config = dict(
    d_model=192,
    n_experts=16,
    d_shared_expert=0,
    activation='swiglu',
    moe_layers=[1, 2, 3, 4, 5, 6, 7, 8, 9, 10, 11, 12, 13, 14, 15, 16, 17, 18],
    router_score='softmax',
    normalize_top_k=False,
    norm='rmsnorm',
    optimizer='adamw',
    beta1=0.9,
    train_tokens=319100000,
    steps=4870,
)
Below are experts of layer 4 (counted from 0) of a mixture-of-experts language model. Rows are named router (the router's row for the expert), down (a neuron's output weights, with its number) and show model dimensions 0-47. Each number is 50 + 12 x the weight over its row's rms, rounded and kept within 0 to 99.
After each expert's rows: "comes before" lists some tokens at least twice as common just after its tokens as in all text. This comes from a sample of Wikipedia text that the model never trained on. Tokens count by the router's weight.

# expert 9
router:56 49 62 39 54 55 45 52 55 59 45 57 46 40 46 63 34 69 42 63 35 50 66 44 62 62 67 42 65 47 55 28 65 49 24 65 56 55 56 27 58 37 42 67 40 47 34 47
down0:43 61 49 60 59 40 67 51 53 49 41 42 23 54 55 53 42 40 71 71 49 45 37 49 38 52 73 49 46 49 57 40 52 55 70 45 50 70 57 54 37 53 54 33 46 65 60 53
down1:39 49 49 54 67 68 69 60 45 46 54 54 44 39 57 31 37 36 63 49 50 25 38 59 42 53 64 25 70 56 52 71 30 55 71 40 44 51 55 50 39 55 61 46 67 34 66 46
down2:51 52 57 59 49 57 59 56 51 61 45 65 51 54 51 30 39 76 37 47 53 56 51 41 53 70 49 42 40 42 49 68 28 34 58 68 55 47 56 36 56 53 40 51 68 49 54 46
down3:53 69 53 60 80 52 61 67 46 20 45 29 30 31 49 52 42 46 62 53 62 57 57 49 61 34 60 54 42 45 57 37 41 68 48 42 66 41 44 62 53 68 39 37 62 48 49 58
down4:61 37 54 54 51 42 32 44 38 55 53 59 49 56 41 61 64 64 64 73 50 47 63 46 46 60 58 52 44 31 48 45 55 60 66 31 68 46 74 50 56 55 60 38 55 29 58 22
down5:68 39 44 52 56 40 69 58 68 46 36 42 33 36 35 32 45 68 45 48 46 26 59 51 41 53 33 41 56 36 75 54 51 47 58 50 70 31 59 62 48 57 68 56 70 60 53 53
down6:32 49 52 61 64 19 43 40 67 70 42 61 64 52 40 60 40 51 58 68 57 28 45 45 39 69 43 68 69 31 61 37 39 38 42 35 39 63 49 41 59 47 62 67 60 74 47 50
down7:29 37 50 42 48 41 32 80 47 56 70 50 38 41 40 29 41 60 64 60 42 49 55 43 50 47 54 66 67 43 43 55 34 45 54 26 55 53 47 44 39 43 55 38 48 60 61 38
down8:47 38 59 63 53 59 60 67 47 65 42 42 66 35 44 43 43 45 53 39 50 38 56 45 50 41 36 32 49 46 41 67 45 48 28 35 40 55 41 37 49 62 59 54 56 45 60 49
down9:44 48 73 60 50 49 59 33 36 45 33 55 49 30 55 49 43 33 48 45 42 49 36 56 64 36 49 64 60 64 63 38 56 57 36 43 68 35 38 63 46 53 35 52 57 84 55 55
down10:28 44 49 36 47 38 80 55 39 76 64 56 60 45 38 26 48 31 38 45 45 44 51 47 49 37 46 49 38 32 40 47 59 50 31 53 33 52 55 47 56 40 34 44 56 46 50 32
down11:60 40 52 36 41 41 56 75 38 44 50 71 39 42 38 50 56 42 51 54 41 23 32 40 46 43 54 50 52 18 62 65 30 46 46 57 37 60 39 59 72 48 40 75 62 51 66 60
down12:50 56 43 57 35 38 64 57 37 62 66 38 44 44 33 27 44 62 44 32 42 35 38 33 45 52 67 48 59 52 32 37 38 50 60 42 46 56 66 40 66 48 52 60 61 63 38 29
down13:55 55 48 71 38 44 31 43 56 57 52 47 49 36 58 57 45 49 44 44 43 49 40 49 69 31 59 61 48 47 44 35 53 54 47 44 48 53 49 72 52 34 54 39 50 66 51 55
down14:59 66 51 44 46 66 51 59 41 51 50 50 53 57 53 35 39 44 44 47 38 53 10 38 39 45 50 45 63 64 46 42 43 58 40 49 62 27 51 27 34 48 39 45 58 31 44 40
down15:63 56 57 28 70 36 75 52 21 70 41 62 37 67 50 53 56 69 76 45 46 49 49 60 67 51 43 48 39 54 43 58 52 56 40 52 45 53 48 45 43 45 70 60 41 59 72 47
down16:61 43 42 42 52 42 48 65 46 57 67 57 66 52 58 52 27 59 52 47 51 64 61 50 71 36 61 36 49 39 61 51 55 44 52 57 50 37 56 42 85 44 36 46 71 42 37 47
down17:30 53 39 64 50 52 42 63 58 59 61 29 63 39 51 29 53 43 40 68 60 59 55 46 43 28 74 67 64 37 62 43 45 38 56 50 39 44 67 54 47 54 29 43 51 46 57 54
down18:56 66 55 67 41 27 38 45 64 68 17 17 30 54 43 47 45 67 55 41 56 42 56 46 37 58 43 44 48 38 43 32 53 52 46 55 55 44 45 44 53 23 62 47 46 53 35 56
down19:55 52 42 50 39 78 33 41 69 53 56 45 43 81 50 51 52 40 56 52 43 76 38 48 54 51 73 69 38 50 48 53 45 58 38 41 56 43 49 49 68 43 38 34 51 50 63 68
down20:40 43 44 46 48 48 51 51 65 38 49 41 56 54 68 51 40 43 34 52 47 49 45 44 37 53 42 67 54 25 38 48 43 48 62 87 35 53 43 41 67 29 56 41 71 50 37 46
down21:68 38 39 55 36 51 64 43 40 70 64 34 62 40 49 55 44 60 42 31 47 36 46 68 53 34 61 58 37 55 54 49 73 53 43 47 29 54 51 33 40 56 55 50 66 55 50 41
down22:43 47 41 51 48 32 58 56 49 69 82 29 61 41 60 37 40 50 53 50 36 55 53 27 37 66 38 37 43 26 83 52 37 43 55 48 50 44 37 46 48 62 33 52 54 50 65 60
down23:49 52 67 55 67 60 46 39 26 47 55 44 40 60 41 61 49 49 66 60 65 46 53 50 32 48 22 61 46 55 52 47 45 57 46 53 23 60 41 59 49 53 45 59 47 36 35 61
down24:53 52 30 52 54 55 58 45 48 47 57 43 35 19 42 56 68 63 57 52 36 49 39 56 50 47 49 44 40 42 51 40 35 45 39 46 41 66 65 45 32 37 48 42 45 56 47 68
down25:48 57 51 60 48 54 49 64 55 45 34 56 66 42 62 53 71 65 37 31 52 57 50 52 64 37 62 38 54 42 46 43 48 59 44 75 57 53 50 66 57 58 73 31 48 43 59 53
down26:45 57 53 58 41 39 62 74 54 44 41 56 32 38 43 42 67 42 53 45 70 48 45 50 51 55 44 42 60 50 36 46 54 69 65 51 36 58 52 41 52 65 33 64 46 56 49 44
comes before: " ", "a", "o", ":", "an", "ia"

# expert 13
router:45 48 72 32 51 53 49 34 64 62 38 61 64 53 41 46 42 57 54 70 28 71 58 75 67 50 35 38 47 58 31 44 47 64 55 40 70 41 57 35 47 39 47 62 45 55 46 43
down0:40 62 52 39 40 44 53 67 59 36 52 65 39 55 34 51 48 33 41 57 41 61 36 56 43 63 58 49 50 47 54 48 47 64 63 61 44 60 47 51 68 49 52 43 21 31 57 48
down1:34 67 49 53 63 41 66 50 49 62 45 50 48 47 29 41 46 62 55 39 61 43 68 37 48 51 59 65 49 44 38 50 31 56 48 50 36 43 46 52 45 54 60 39 46 44 56 36
down2:69 55 48 57 41 56 45 52 48 52 45 50 55 20 47 50 56 51 62 55 73 57 63 61 71 52 38 32 50 54 53 55 33 43 45 39 46 63 33 41 44 44 32 59 40 46 39 53
down3:38 35 50 65 49 30 46 34 45 62 38 51 41 65 45 32 48 42 51 35 51 51 56 40 51 32 47 39 50 43 48 54 70 56 58 57 53 51 37 67 45 62 56 52 45 28 49 58
down4:53 47 52 52 70 59 45 57 68 43 56 41 69 47 52 44 47 60 41 65 53 72 45 52 58 37 51 31 28 38 50 51 47 60 61 53 58 37 43 23 49 40 54 41 29 51 49 46
down5:35 58 40 52 50 47 52 60 51 49 56 38 41 50 62 53 48 52 62 56 55 63 54 46 40 62 53 44 46 57 55 37 79 63 52 39 35 40 30 46 50 49 61 52 55 63 53 50
down6:60 40 45 49 45 36 44 52 47 61 52 43 47 61 51 27 74 41 58 60 67 27 58 63 52 59 43 64 41 40 62 54 55 48 47 40 41 53 51 62 40 51 51 66 56 32 46 55
down7:57 54 76 28 41 38 21 61 41 43 44 31 72 79 61 59 45 32 46 34 62 63 81 53 69 66 43 42 50 52 53 50 61 44 75 37 53 34 47 43 59 35 42 42 68 56 46 49
down8:44 69 42 63 54 47 51 41 71 34 68 49 63 64 50 44 44 58 31 53 46 72 51 47 59 51 32 45 53 56 33 29 41 34 52 39 55 63 51 58 52 50 49 36 54 47 72 51
down9:60 67 41 65 69 68 55 55 61 57 52 42 39 22 52 40 58 47 45 42 53 39 36 44 37 28 62 63 43 53 87 38 56 31 55 61 45 63 43 52 69 41 56 43 34 57 60 46
down10:64 61 68 49 54 26 58 55 45 69 61 45 77 48 56 55 69 44 37 50 52 54 40 53 49 53 64 40 52 42 51 41 70 31 43 42 57 43 68 63 46 46 43 58 41 32 50 52
down11:34 66 45 42 56 56 44 36 55 37 70 38 58 43 51 29 54 58 53 49 50 75 65 37 43 35 52 48 71 65 35 60 44 44 61 64 48 44 64 41 46 69 59 61 52 53 40 46
down12:66 43 59 69 68 63 63 73 45 48 59 33 44 66 51 57 53 61 58 55 70 56 49 41 29 63 39 25 40 26 47 61 27 30 59 35 52 51 47 55 55 60 33 52 46 31 56 57
down13:59 63 42 65 63 71 46 49 59 43 70 44 57 34 48 43 64 42 51 57 41 49 48 54 73 73 58 41 43 38 50 45 45 27 60 57 63 50 51 38 29 39 47 50 68 48 26 36
down14:46 57 48 40 49 46 55 63 55 33 34 53 60 47 58 60 64 51 53 38 54 45 51 54 50 39 66 43 48 41 53 44 57 57 51 51 43 32 36 54 53 43 45 53 54 59 39 54
down15:50 51 73 68 62 59 53 43 58 49 52 34 46 53 58 41 51 56 48 57 50 46 48 44 40 51 31 35 41 54 59 46 48 63 53 54 55 61 57 50 54 59 63 60 53 36 41 66
down16:43 66 55 35 34 67 44 39 46 56 52 45 76 68 39 55 53 49 34 78 35 57 51 60 42 32 43 44 62 55 42 51 45 53 48 42 68 47 63 67 60 40 72 41 62 32 56 53
down17:66 36 34 31 46 48 39 48 54 65 54 50 36 61 61 62 60 46 62 41 55 53 62 46 72 30 53 43 63 34 43 44 54 67 55 44 41 54 79 52 63 46 56 51 51 39 49 73
down18:52 56 53 40 43 50 50 46 42 57 61 65 32 33 48 65 57 56 61 57 51 39 44 40 64 49 49 36 27 68 42 37 60 41 62 45 37 81 34 55 28 42 45 55 52 26 57 31
down19:47 57 52 47 46 67 44 52 55 48 56 36 70 50 66 42 48 40 66 40 71 47 41 48 64 28 50 43 64 46 27 45 41 49 45 32 84 45 70 50 52 64 60 46 38 65 61 51
down20:43 59 42 60 48 63 56 45 55 52 47 54 60 51 29 59 54 18 40 55 50 50 40 45 49 47 46 51 52 28 28 51 34 41 61 50 58 72 73 58 52 52 44 68 56 31 47 67
down21:66 37 50 59 35 41 39 48 53 57 40 57 36 73 39 38 42 63 54 33 71 46 41 36 42 52 52 52 35 45 62 51 45 27 43 30 53 56 43 53 55 46 60 45 53 56 36 49
down22:60 60 50 51 59 50 56 57 61 46 51 71 51 61 24 51 59 58 60 44 45 44 50 50 65 55 53 28 62 40 29 62 43 56 51 58 50 56 34 54 43 37 32 57 52 58 44 57
down23:47 70 69 50 29 46 48 45 37 49 41 46 52 49 41 36 46 43 49 67 51 59 41 58 55 70 51 54 35 46 61 44 40 53 62 44 55 33 57 27 44 49 50 44 51 55 49 27
down24:57 29 42 57 58 58 34 53 58 75 51 45 54 49 52 34 54 38 56 48 62 65 43 65 35 44 45 54 57 43 57 67 52 39 73 38 55 54 55 52 33 64 55 28 52 51 68 50
down25:52 57 53 36 31 62 52 51 36 71 64 49 64 47 62 60 65 51 47 44 55 51 58 47 72 52 54 49 34 60 46 42 32 72 32 41 61 53 58 51 54 71 46 65 51 57 71 52
down26:45 62 58 41 73 41 52 48 49 48 59 51 46 36 33 47 45 44 60 61 68 46 52 57 33 49 60 38 48 19 26 85 48 46 59 41 51 48 25 62 47 28 32 41 46 57 64 54
comes before: "0", "5", "6", "8", "4", "9"

# expert 2
router:44 55 30 46 35 39 61 62 34 33 65 17 40 48 57 51 57 44 51 63 65 41 51 35 52 42 60 56 45 46 64 51 47 33 46 50 49 54 44 40 43 45 47 50 81 43 47 54
down0:55 68 73 54 66 64 53 31 25 39 45 69 29 38 42 63 43 46 51 35 51 53 17 49 38 56 54 51 49 49 48 35 40 38 51 45 45 50 44 44 24 58 21 49 43 53 84 63
down1:69 56 60 49 57 67 37 24 56 75 66 63 33 46 31 55 37 48 52 51 36 33 51 67 44 56 61 70 49 36 49 26 50 40 40 63 49 40 33 48 47 63 50 58 49 33 53 44
down2:51 41 54 51 49 56 57 61 33 58 37 42 56 64 46 61 38 37 49 58 46 47 43 52 53 54 40 72 51 46 52 51 74 25 55 42 45 47 48 59 30 55 67 37 56 46 48 41
down3:31 21 46 47 66 32 54 33 62 46 38 52 59 48 63 42 47 35 48 32 46 52 49 51 43 47 45 36 39 42 59 30 44 48 34 51 40 70 60 62 69 58 47 41 30 53 44 42
down4:48 50 65 41 35 32 51 33 56 67 43 72 43 35 44 34 37 47 57 63 24 51 46 40 62 66 47 55 67 41 47 49 60 49 47 53 44 55 39 54 58 56 61 45 48 47 37 38
down5:40 21 28 54 61 27 32 61 74 47 49 50 71 43 68 60 52 38 57 45 58 65 46 42 59 51 34 30 47 42 62 67 30 49 55 30 37 56 56 82 65 44 64 41 40 53 69 33
down6:20 36 46 43 75 38 40 62 49 31 62 63 48 37 82 33 49 38 44 34 41 64 49 44 58 61 55 19 59 63 30 66 48 81 41 50 46 48 31 53 73 58 48 58 28 46 53 36
down7:99 42 34 70 34 57 31 43 48 63 53 53 58 57 59 34 55 42 60 43 37 44 65 45 61 50 40 46 46 44 37 59 75 59 44 42 58 33 58 60 44 50 65 33 42 58 49 46
down8:52 52 34 50 61 69 54 46 56 44 41 69 41 52 52 52 44 57 53 45 47 54 52 50 26 32 62 34 63 63 60 42 46 33 44 82 48 50 62 31 53 49 43 46 81 43 60 42
down9:61 31 37 46 60 59 56 56 42 64 52 58 59 48 43 46 63 51 59 48 62 68 40 60 52 56 60 63 43 49 52 65 45 52 52 54 57 46 59 48 52 36 67 73 68 29 51 59
down10:53 53 58 52 60 73 44 60 62 49 45 83 50 57 43 56 35 41 58 60 39 51 45 38 21 28 43 72 68 40 35 42 32 49 49 40 71 40 51 47 51 63 63 44 60 63 39 52
down11:50 47 45 51 31 79 49 25 47 45 46 48 53 47 25 65 62 29 54 63 63 35 42 62 57 77 63 48 54 44 53 42 66 50 73 45 51 48 40 44 50 59 66 46 20 57 56 57
down12:41 52 49 28 80 30 54 63 62 39 62 53 61 46 56 36 61 69 49 37 49 45 77 38 49 32 44 23 48 75 48 59 44 34 46 38 50 63 58 46 45 61 52 81 64 32 49 76
down13:47 44 74 73 58 33 44 40 27 79 41 56 51 37 46 57 59 63 51 37 64 47 38 55 58 58 54 37 42 54 50 47 30 36 52 54 59 65 38 38 64 50 41 28 56 46 62 74
down14:40 55 47 41 31 19 45 57 68 44 44 46 51 47 45 43 61 58 70 63 49 50 69 43 38 39 64 37 56 51 56 53 48 42 47 50 54 61 51 42 27 52 39 37 49 44 35 35
down15:51 58 48 53 61 60 38 55 76 61 52 65 48 67 67 47 51 51 41 50 33 63 44 48 62 65 42 53 52 64 63 42 58 52 48 68 31 35 50 53 41 51 63 67 35 54 44 42
down16:46 54 47 47 67 71 46 52 62 43 41 60 56 51 71 41 66 58 43 55 41 51 57 49 44 48 49 57 65 49 47 60 43 48 54 63 35 36 65 64 50 63 26 45 36 18 62 46
down17:45 59 55 55 48 40 69 44 62 35 40 30 39 31 38 15 50 52 42 39 56 54 40 42 55 51 54 30 50 38 76 46 61 60 69 58 57 55 37 51 61 52 56 59 51 50 48 33
down18:38 53 59 55 30 43 55 32 52 54 63 52 64 44 47 55 68 21 34 74 44 60 31 48 51 48 49 51 75 63 32 45 46 38 47 52 51 46 58 55 50 48 58 31 53 45 51 53
down19:60 64 66 54 67 27 40 44 47 57 46 54 37 54 34 74 47 48 57 60 42 34 63 44 56 48 22 38 42 38 49 52 50 71 56 58 46 35 11 74 62 45 61 45 45 36 49 62
down20:69 23 44 63 30 44 39 58 65 48 28 48 57 33 49 32 61 40 56 61 60 39 60 59 37 49 68 48 52 53 48 38 77 49 37 37 56 48 59 36 54 57 46 58 67 44 52 66
down21:64 60 69 48 39 69 33 39 51 56 39 64 49 66 38 49 49 48 47 53 57 54 42 47 42 44 41 51 51 58 68 56 72 48 44 61 38 43 65 69 45 66 37 36 73 50 47 62
down22:61 49 58 32 85 49 52 58 38 66 42 47 47 71 52 44 29 61 59 62 49 63 58 32 45 53 50 42 44 45 49 50 48 56 49 46 54 36 56 56 41 60 36 47 50 51 53 40
down23:57 55 69 61 54 55 36 61 38 48 55 73 50 52 55 37 40 45 56 63 42 71 48 32 47 41 34 34 59 47 59 49 43 64 57 54 48 56 41 45 55 55 38 64 37 62 46 38
down24:61 40 30 48 50 49 59 79 36 42 55 48 29 36 49 44 63 55 68 27 25 33 62 58 54 38 59 34 55 45 44 48 37 51 78 41 56 58 65 28 41 56 50 59 45 39 51 51
down25:41 50 67 23 52 61 46 44 32 44 49 59 49 46 46 67 51 38 63 59 44 36 44 63 66 40 37 47 51 55 31 40 42 42 55 66 60 52 66 43 45 71 33 50 48 51 25 33
down26:78 74 68 48 65 68 43 50 47 52 48 62 43 47 33 41 43 34 65 60 34 29 44 36 61 51 56 38 51 57 45 45 79 71 40 68 60 34 47 61 48 51 61 58 69 46 32 33
comes before: "-", "\n", "|", "s", "==", "The"

# expert 12
router:15 53 50 75 36 47 49 41 51 38 50 41 21 48 51 36 77 36 36 53 42 59 52 65 56 58 36 46 65 68 57 63 52 45 55 62 55 37 67 55 58 63 26 35 47 63 51 54
down0:56 52 39 44 50 47 64 50 12 56 68 49 40 55 44 43 48 70 54 63 27 61 50 48 51 24 56 59 46 58 47 62 36 52 42 35 36 72 40 41 48 44 42 45 57 65 52 57
down1:49 73 42 46 63 49 64 62 33 35 54 42 46 36 54 43 77 36 51 33 52 40 59 48 60 49 58 51 45 60 56 52 27 25 50 54 55 49 41 49 53 66 52 56 24 59 29 46
down2:64 35 51 55 42 66 35 46 55 35 63 29 34 55 60 41 52 36 42 46 35 21 52 63 47 45 60 41 54 45 58 62 58 45 55 60 34 56 80 52 43 29 53 53 47 53 51 74
down3:66 60 36 51 49 62 54 59 57 59 48 63 41 42 56 80 36 66 49 60 41 66 71 29 70 43 61 54 43 58 42 47 41 31 33 58 59 53 34 45 40 38 49 54 45 63 49 60
down4:56 66 24 53 56 65 35 17 49 32 58 42 43 59 80 62 62 42 62 64 66 40 59 71 64 40 53 51 56 47 39 32 47 57 26 63 52 57 50 59 45 50 76 63 37 28 28 55
down5:47 44 45 66 49 56 39 53 55 57 55 60 22 55 48 43 59 55 35 46 28 56 56 53 49 33 58 45 44 45 52 64 42 33 48 51 50 44 32 48 39 48 53 36 52 58 51 56
down6:40 63 62 28 27 32 63 51 56 29 58 22 41 58 27 31 35 45 58 60 57 64 52 47 47 55 57 51 46 40 33 48 40 54 54 39 51 46 48 52 43 52 38 41 34 51 46 61
down7:39 69 71 35 28 65 50 49 48 47 61 64 65 60 71 49 67 63 30 43 49 59 42 69 86 77 43 37 30 56 45 65 54 39 51 57 49 57 59 60 54 40 53 23 40 44 41 63
down8:52 48 60 57 63 43 42 61 62 44 50 35 44 48 51 42 77 67 61 66 36 64 62 59 43 69 35 47 53 43 50 39 73 34 47 62 42 74 52 64 48 43 61 71 40 20 41 53
down9:43 63 52 47 55 42 72 57 39 35 54 27 37 63 51 49 23 49 51 36 37 40 47 54 44 37 33 51 72 46 65 55 52 53 62 32 53 48 58 32 54 47 40 62 44 41 55 56
down10:57 51 51 49 31 56 56 52 58 42 55 59 55 43 59 69 54 64 48 77 32 76 34 71 65 71 56 41 40 65 43 40 62 50 58 58 63 41 39 64 63 35 61 56 47 49 54 67
down11:15 65 39 62 50 57 47 48 45 41 47 46 56 62 60 40 48 39 24 53 55 72 56 58 46 62 46 41 66 57 41 43 40 55 48 44 70 55 44 57 44 48 46 56 20 52 39 27
down12:50 64 62 45 49 64 34 45 08 50 72 57 55 18 56 58 50 56 45 66 56 54 40 73 33 49 53 57 30 45 42 41 58 57 39 44 39 20 57 64 55 45 38 43 60 42 53 62
down13:50 49 64 40 65 49 66 34 41 46 52 51 43 35 53 43 41 27 68 53 43 61 38 56 50 91 32 61 56 40 40 64 55 59 40 57 52 49 40 55 51 62 51 73 50 69 39 52
down14:46 36 63 48 58 58 43 48 41 64 52 63 66 60 66 48 53 46 45 30 61 31 41 49 27 56 28 53 45 37 56 50 54 43 62 68 56 49 62 61 70 61 71 39 63 49 42 38
down15:64 42 42 78 60 33 48 57 47 62 53 51 38 54 59 68 56 48 50 44 47 46 62 47 48 48 49 40 60 50 42 33 51 66 59 31 41 52 27 48 26 39 49 47 62 53 65 69
down16:49 38 56 35 52 28 51 47 50 49 42 53 57 51 69 40 50 50 73 55 40 47 49 38 50 44 60 49 46 40 50 28 50 60 61 59 49 71 55 30 44 35 64 61 49 40 39 46
down17:57 13 39 45 64 51 51 64 47 43 43 57 25 38 47 58 76 45 39 39 48 40 65 27 55 28 64 57 55 39 44 53 58 33 63 56 50 46 68 43 72 48 29 52 41 32 66 74
down18:49 70 58 47 52 63 57 51 60 44 47 51 54 64 47 48 53 71 46 58 36 63 50 43 35 54 46 52 46 47 51 56 66 34 38 59 41 39 40 66 57 53 50 64 44 65 78 43
down19:49 70 45 53 46 47 41 31 51 43 54 51 54 50 26 69 40 61 51 56 49 44 69 52 48 54 46 65 50 72 39 64 65 61 48 27 39 48 43 87 59 58 76 88 54 41 52 63
down20:51 69 39 45 40 25 47 32 65 57 39 51 59 55 56 49 51 60 53 48 51 57 48 53 52 67 41 54 69 63 59 66 53 37 45 50 42 39 42 47 39 61 58 42 50 53 58 58
down21:54 68 41 61 40 64 50 50 62 41 64 64 47 48 25 53 56 65 59 40 45 44 39 41 27 42 60 61 40 34 49 49 29 51 27 46 57 45 12 36 47 40 43 64 58 34 37 52
down22:64 53 30 55 35 70 49 58 55 61 54 47 67 38 67 53 41 60 41 37 60 45 37 47 72 45 55 39 42 39 66 58 51 55 30 50 70 27 50 27 44 66 40 59 35 47 45 62
down23:35 69 59 71 57 43 46 51 60 22 61 43 54 58 49 47 59 47 44 55 62 47 41 46 50 61 46 78 81 38 46 55 50 70 47 79 49 45 35 46 55 55 28 44 36 47 52 58
down24:81 42 51 76 29 47 53 51 33 61 46 63 62 55 51 52 38 41 57 54 63 39 49 52 42 46 52 39 36 65 30 58 49 41 50 80 38 58 42 54 46 33 52 75 51 42 58 49
down25:49 57 52 46 43 69 55 56 55 38 50 41 51 47 59 44 70 59 42 51 43 53 40 47 41 81 52 46 41 27 31 67 64 40 65 47 47 60 83 55 55 41 67 46 37 55 53 37
down26:43 64 43 42 38 33 65 44 42 65 60 60 30 44 18 26 22 62 52 51 52 54 51 76 51 66 44 49 55 59 48 40 46 51 39 48 48 43 30 36 35 47 52 53 51 58 75 63
comes before: " ", ".", "–", " January", " he", " ·"

# expert 11
router:54 44 69 70 53 40 49 61 55 57 47 36 53 53 26 44 42 43 41 32 46 57 53 52 31 40 68 56 31 30 44 55 32 42 58 53 56 46 54 64 52 73 40 35 40 62 36 66
down0:37 65 64 51 40 47 50 48 54 35 33 38 63 58 47 52 74 46 39 51 59 54 46 51 42 65 27 54 38 51 46 52 28 55 42 47 36 53 65 69 57 41 74 73 53 67 64 45
down1:41 52 65 52 44 34 46 42 50 40 33 36 48 39 51 61 32 38 49 50 39 60 50 36 31 41 54 68 49 45 37 43 38 77 51 50 28 41 56 64 36 54 28 42 39 65 47 29
down2:55 45 36 48 43 51 51 49 40 69 38 29 57 63 43 70 73 40 47 36 55 33 56 47 58 38 48 51 65 55 47 51 43 29 38 56 57 65 60 73 65 53 74 47 74 38 37 61
down3:39 60 41 60 59 36 25 43 38 57 95 52 53 43 50 57 43 49 57 54 60 53 37 42 59 43 61 53 38 58 68 47 40 63 37 50 54 44 28 59 42 50 41 78 47 62 62 18
down4:53 44 48 32 58 53 52 40 53 29 34 32 50 58 40 38 40 59 55 73 35 56 55 49 61 49 64 54 44 43 45 53 43 70 47 69 48 51 62 60 35 46 42 53 41 43 46 47
down5:56 56 53 70 39 44 54 45 55 48 27 60 39 53 44 41 55 44 57 58 34 47 61 60 39 48 44 59 60 54 37 59 31 50 17 51 68 49 51 60 59 61 53 51 43 43 33 52
down6:45 44 55 38 46 59 55 47 53 46 47 49 56 63 62 53 65 47 47 45 67 50 46 54 49 53 50 56 44 45 45 46 49 61 60 67 59 40 47 60 62 27 53 43 38 52 50 64
down7:36 69 37 52 31 55 62 69 35 39 61 45 58 47 52 56 49 68 52 68 58 41 51 68 59 41 44 57 45 45 19 73 41 43 43 31 69 53 36 68 34 58 49 63 37 54 58 46
down8:49 57 50 35 43 52 61 47 54 47 46 61 49 49 80 36 50 43 44 44 19 32 35 54 60 57 49 37 50 45 42 61 47 53 52 80 55 54 21 41 66 43 43 47 58 60 33 62
down9:40 73 55 60 83 36 63 34 46 61 48 78 42 55 24 59 37 44 34 38 53 56 31 29 44 38 73 66 55 33 40 58 38 34 43 65 67 42 36 52 46 52 37 49 49 49 54 54
down10:69 46 38 47 53 50 36 55 51 70 49 46 85 47 48 41 65 62 48 36 57 47 51 73 66 51 41 37 47 56 46 30 61 51 56 39 46 23 62 48 41 51 63 36 50 54 65 40
down11:61 61 45 65 53 35 78 49 51 59 58 62 26 51 39 44 56 58 37 54 54 44 55 27 63 51 30 50 55 35 38 66 41 51 60 37 44 42 45 48 23 57 43 48 59 61 67 57
down12:52 36 56 62 58 52 68 61 61 37 41 37 24 76 47 49 43 64 61 41 46 42 65 55 49 39 60 42 56 68 36 36 63 54 64 54 45 61 52 51 46 48 55 35 61 55 63 66
down13:47 48 56 53 57 72 50 52 52 59 50 57 41 34 54 42 65 42 50 54 35 77 36 39 56 44 51 55 42 52 46 70 32 59 58 43 55 46 43 56 54 69 50 53 59 52 48 41
down14:59 36 13 38 59 61 59 60 51 56 52 37 40 58 30 63 47 42 52 34 50 47 49 37 41 49 57 48 64 47 56 31 44 47 39 62 57 35 26 69 57 44 59 47 54 64 40 51
down15:62 70 50 67 24 52 57 36 47 47 51 57 61 47 60 43 49 63 75 42 62 40 61 86 36 45 37 26 48 61 52 51 50 52 32 53 17 38 49 48 42 43 40 65 34 62 61 57
down16:49 51 57 46 28 31 75 37 59 31 49 21 57 30 44 35 26 35 43 58 41 52 37 48 56 52 51 56 52 36 53 45 59 61 49 37 68 47 68 59 62 34 63 36 55 43 59 46
down17:51 31 39 50 57 42 58 45 69 74 57 54 50 27 36 53 49 52 40 48 52 50 59 50 48 38 55 42 51 32 58 41 44 62 56 66 47 52 50 40 65 39 63 61 43 37 42 35
down18:53 45 43 54 34 40 67 48 28 63 44 64 65 44 51 41 16 44 30 40 39 34 26 32 50 46 39 38 48 64 39 48 45 50 38 49 66 62 39 81 56 43 70 76 46 45 52 39
down19:66 42 44 60 52 57 56 55 37 41 45 48 36 49 41 36 50 47 31 46 49 37 77 53 58 53 72 60 70 58 68 54 37 38 51 46 37 67 47 42 66 54 48 47 49 46 75 58
down20:39 44 73 50 39 35 60 41 63 37 36 42 34 69 59 52 37 52 54 58 51 61 43 49 26 63 56 59 48 53 48 76 49 58 40 49 40 50 48 50 42 53 46 76 50 60 62 54
down21:75 27 50 67 60 65 55 39 61 72 28 82 60 60 79 47 62 54 60 65 50 59 37 71 70 54 62 43 40 51 42 59 62 45 34 46 37 49 37 53 49 32 49 29 42 42 50 51
down22:51 54 43 55 64 49 66 63 42 42 44 46 58 58 20 59 49 39 58 36 44 74 54 53 38 46 64 79 55 49 40 67 63 30 64 47 67 50 64 53 32 62 56 56 60 39 57 37
down23:57 35 54 65 58 55 69 60 57 56 47 38 60 60 53 49 47 55 57 52 70 41 51 41 48 56 45 59 42 30 42 70 23 51 34 59 44 40 77 33 57 43 62 49 65 51 65 70
down24:42 48 42 51 44 41 31 54 40 69 49 40 24 49 58 48 49 47 37 33 43 50 39 70 39 51 61 56 48 47 51 50 65 62 56 61 47 47 54 46 49 49 53 36 42 47 45 50
down25:48 55 22 31 46 55 33 57 60 52 66 56 51 63 43 46 57 46 58 67 50 47 34 26 42 32 62 67 63 51 52 49 21 47 41 56 70 53 48 35 33 72 71 49 50 46 47 61
down26:31 40 60 41 30 71 45 46 32 47 44 46 40 56 51 54 54 39 45 32 59 39 43 51 56 48 40 69 32 44 61 43 59 56 58 56 51 26 46 55 64 51 37 48 57 50 54 48
comes before: "1", "2", "3", "s", "4", ")"